Weights of a small mixture-of-experts language model, trained from scratch on English Wikipedia: 41.9M parameters, 32 experts in each of 8 layers.
Below are experts of layer 2 (counted from 0) of a mixture-of-experts language model. Rows are named router (the router's row for the expert) and show model dimensions 0-191. Each number is 128 + 24 x the weight over its row's rms, rounded and kept within 0 to 255. Numbers have three digits each.
After each expert's rows: a language model's description of what the expert responds to; "mostly gets" lists some tokens that are sent to it at least half of the time. This comes from a sample of Wikipedia text that the model never trained on.

# expert 17
router:104110157104144148100093093118118112155153093143098156096152100155156160100149155093122165100099115147108156135167120091095145094101118130092153102153114111111132159104137119110105117157102150105093110151153129160150159111107099102144150108108113145170141140144155147166143142106118148160145143109098150103094098094153145151159103110148150106160144142142143155094104153142153101164151157113144156088163105122144098123152155130106169162108099099153103097150108156115121093153106156122157105141103109099119094141155109139138114144145163125101100137126104109106153123150093153113
What it handles: Capitalized or initial word pieces after line breaks, headings, numbers or periods, such as ==S, Their, 75th, Ramu, At, On.
mostly gets: " French", "==S", " Paris", " They", "===S", "At"

# expert 14
router:121117123112134141147100121109131139154162133147095148097135135130144123143144127111140124129113116147153143134143134122127121134136098114118144107108104107090112121064140025130121108142131117116106132134151140141142153130062132143175132102148040153123111123114136163120108152113084149151123157140138134103125122107104141191141089119111150083133123110171154113142083087134142069142139141142152114085148148159158128097154149150130134148090141118185130117147126152114119133153171160105174120134133101138126112142126120133136129165131135084095113165155112114122156118128133165130
What it handles: Capitalized words within names of institutions, places, events and movements, such as National, University, World Cup, Civil Rights, Holy Cross.
mostly gets: " National", " University", " University of", " World", " Cup", " High School"

# expert 7
router:094105166107141143110098095103109105148148105139106155088167119160156166098148146098123170105114122137118150141148116098091136097107114136095152117159114115113130155102140116109114109160111146111103102139157134161148155101106091115156148108112117144163129141145156143162151159097123156165153161111102151101093103099159163167159098106161151113147146145132140152093097135161147109159146155109152152099161116126143090133136158135093168148112096112149109103161118147110123100151097150119140116168097118116109083146152099143138111153162151121092100154130106125097139109154093142097
What it handles: Opening pieces of content words and abbreviations after commas or prepositions, such as contin-, US, inter-, ISBN, r-ice.
mostly gets: " US", " inter", " Mexico", " organ", " ISBN ", " sw"

# expert 11
router:140128116100166141104106150120124109104115130144111114109133113125128152114165127139125152103127094139088130120132085136112097113086113108087059117121111107119147150131147180080126122148109143115156098159122154145133119098142103117124149133093160116146173127111149148170118159096106177130138082115094119116132129135082178123152141102162166102141129169080135160127132166142157134125148138129142125164123076169150142149149147120079140150109103132101138121103121137124124124145085171130157123151126115124078158129159101115098136178136123157152142114098121153123136087146089165108
What it handles: Adverbs, negation and connective words plus -ly endings in argumentative prose, such as not, than, because, certainly, definitely, for instance.
mostly gets: " not", " very", "ically", " than", " what", " said"

# expert 8
router:123134153113164181063124166139134106146142134108102114112142065126129121100138156113158148120091103199127164130137127135091166099107094134119104104114111117130080133131112146130139130153090156054127139150130118141134126111122117160162127108099144121116123157148154115150128111115117118113146133140131152133092117100091066131106081121142156148142134131115161167093124110140130157158180129099146140120184131127122123148132135116118134168132111101170127123149132171108054127135148129101141110165125117107084118159118114096134119141145128140109147132156142081124148107149127137140
What it handles: Articles, possessives and phrases like of the, in the, ', the' and 's, plus ordinals after "was the", such as fourth, final.
mostly gets: ", the", " the", " to the", " his", "The", ", a"

# expert 29
router:109087154085124162108112110110105108144140112127099155097155110142153142100149151125120159128112111144117155158160127101117136110120113127109142088149110112139134169095126122112099100150106158096084107151154132145158164114108111098143143096118110142161129129147139141149166165100107168160153145119112157089084105116138151146153091115147141087144135151148123155083101140151142113165146151093168172136150101146158099123135153137107162166112090100160081105169120147113102102147112141115148104149102120109101109147166117168120111149168145116102126152155089111102151118157104147101
What it handles: Ends of titles, names and list entries before line breaks or brackets, such as "= Battle of Una =", Jr., (born, 's, taxonomy -ensis.
mostly gets: "!", "Scientific classification", "ensis", "i (", "a (", "idae"

# expert 9
router:115103156095140149108096096101105106149143097139102147101157106146146162104145165109130155103110109141100150145155109108105148107099110127092153102150101112106136158103137106112109112164103149107095119149161135158150153110111099101151152113107124139173148135138158156168159142099116161159155150111112159090113099094152161151153100098157149093143147146136144162105095155162149114165156153100147149104166114118155089122137150131088158150114100103148117108155096161118107101145111154119142107149093105107110096144142110133145106154154158128095101147122097115099158118150102157098
What it handles: Opening pieces of ordinary words split into subwords, often consonant clusters, such as pl-atz, en-roll-ment, bl-anket, cor-rel-ation, furn-iture.
mostly gets: " roll", " sound", " carri", " bl", " fun", " digital"

# expert 28
router:103089156107144155105093087114116110149143093144103147090162106159152149099138148101112167105102107134105165158154118103092155100107115137097166110161103111101140155098133111115104105166114151109095119145162121159151154104101089113144165110108124139167143138146148152158147145104115154145148152102110157104099102096160153162165106099152149096146149151129141154100093160151156120159161148112138164114161118114151093123160147139092153148113098106140111112150103141115116094152116150106138095160109105116104093143150097147139114137154151117099113141134097118105151111151098140104
What it handles: Broad mix of nouns, verbs, names and capital letters in running text, such as status, acting, Charles, hospital.
mostly gets: "_", "RA", " block", " rec", " mat", " ch"

# expert 22
router:129094132149132122108093125127085149124154116150142167126138133136148139105144118125138169062168133121126160174125149136083140122108114068123123139132106111141156110125139110072130111099142149125146131169137130158146117120115109157120132083068100150118093142112105161134188154103163120137180154078132178106114131116115168109126097124145140114145128179162100170100129139137143083132130138138130121133138133121163141090095143158130135146138111103154089114138052110134131119144142137120124116143118129101127130140160109136129081135141146100134121184117098111083135140145106130117
What it handles: Given names and name pieces of people, such as John, William, Thomas, J., often in rosters and cast lists.
mostly gets: " John", " Thomas", " William", " James", " Paul", " George"

# expert 25
router:116131153120136145130122170143116126156174126132072144110112119154127147115150170123125160121107141167100140160155148103071179138125129139130100128135114111138127129101160148111138126159092119102137119111128195175146108101097127137168153118084136154139124176153131162148122116119146108134111093100082138099137128115136137125132141114129174112134127178107101174084108129138172127123153133114110120169117037141149074145124117100082133130094071118127148134134117143089138114135147157136101131128128098131104101155164100085109132138148122131121161136126112121126129111143110126121
What it handles: Prepositions and linking phrases following verbs or nouns, such as for, with, of, by, between, against, such as.
mostly gets: " with", " for", ", with", " between", " from", " against"

# expert 19
router:152092137124131169106112132127111144164127096146119150094133142144141144116150125119109158122133116178126156129161111125112161114121105133118112149138131082140096140137157160123127144147129143108033120114135202130106176112112095135128164111117097120146133167126135165142142154119118139129146163151127142123115093133103079143155120111122158102121099127188095127091116139158157136147130130099167127074135120140145138127145145157087145135108115120137078106137126163108132105146063142120102104130107131122134085159144106134101096158141152100105108160149101134125143116168106130077
What it handles: Pipes closing table cells or rows, especially before a line break in lists of titles, officeholders, stations.
mostly gets: " |", " |  |", ") |", " |  |  |", "\" |", " | M"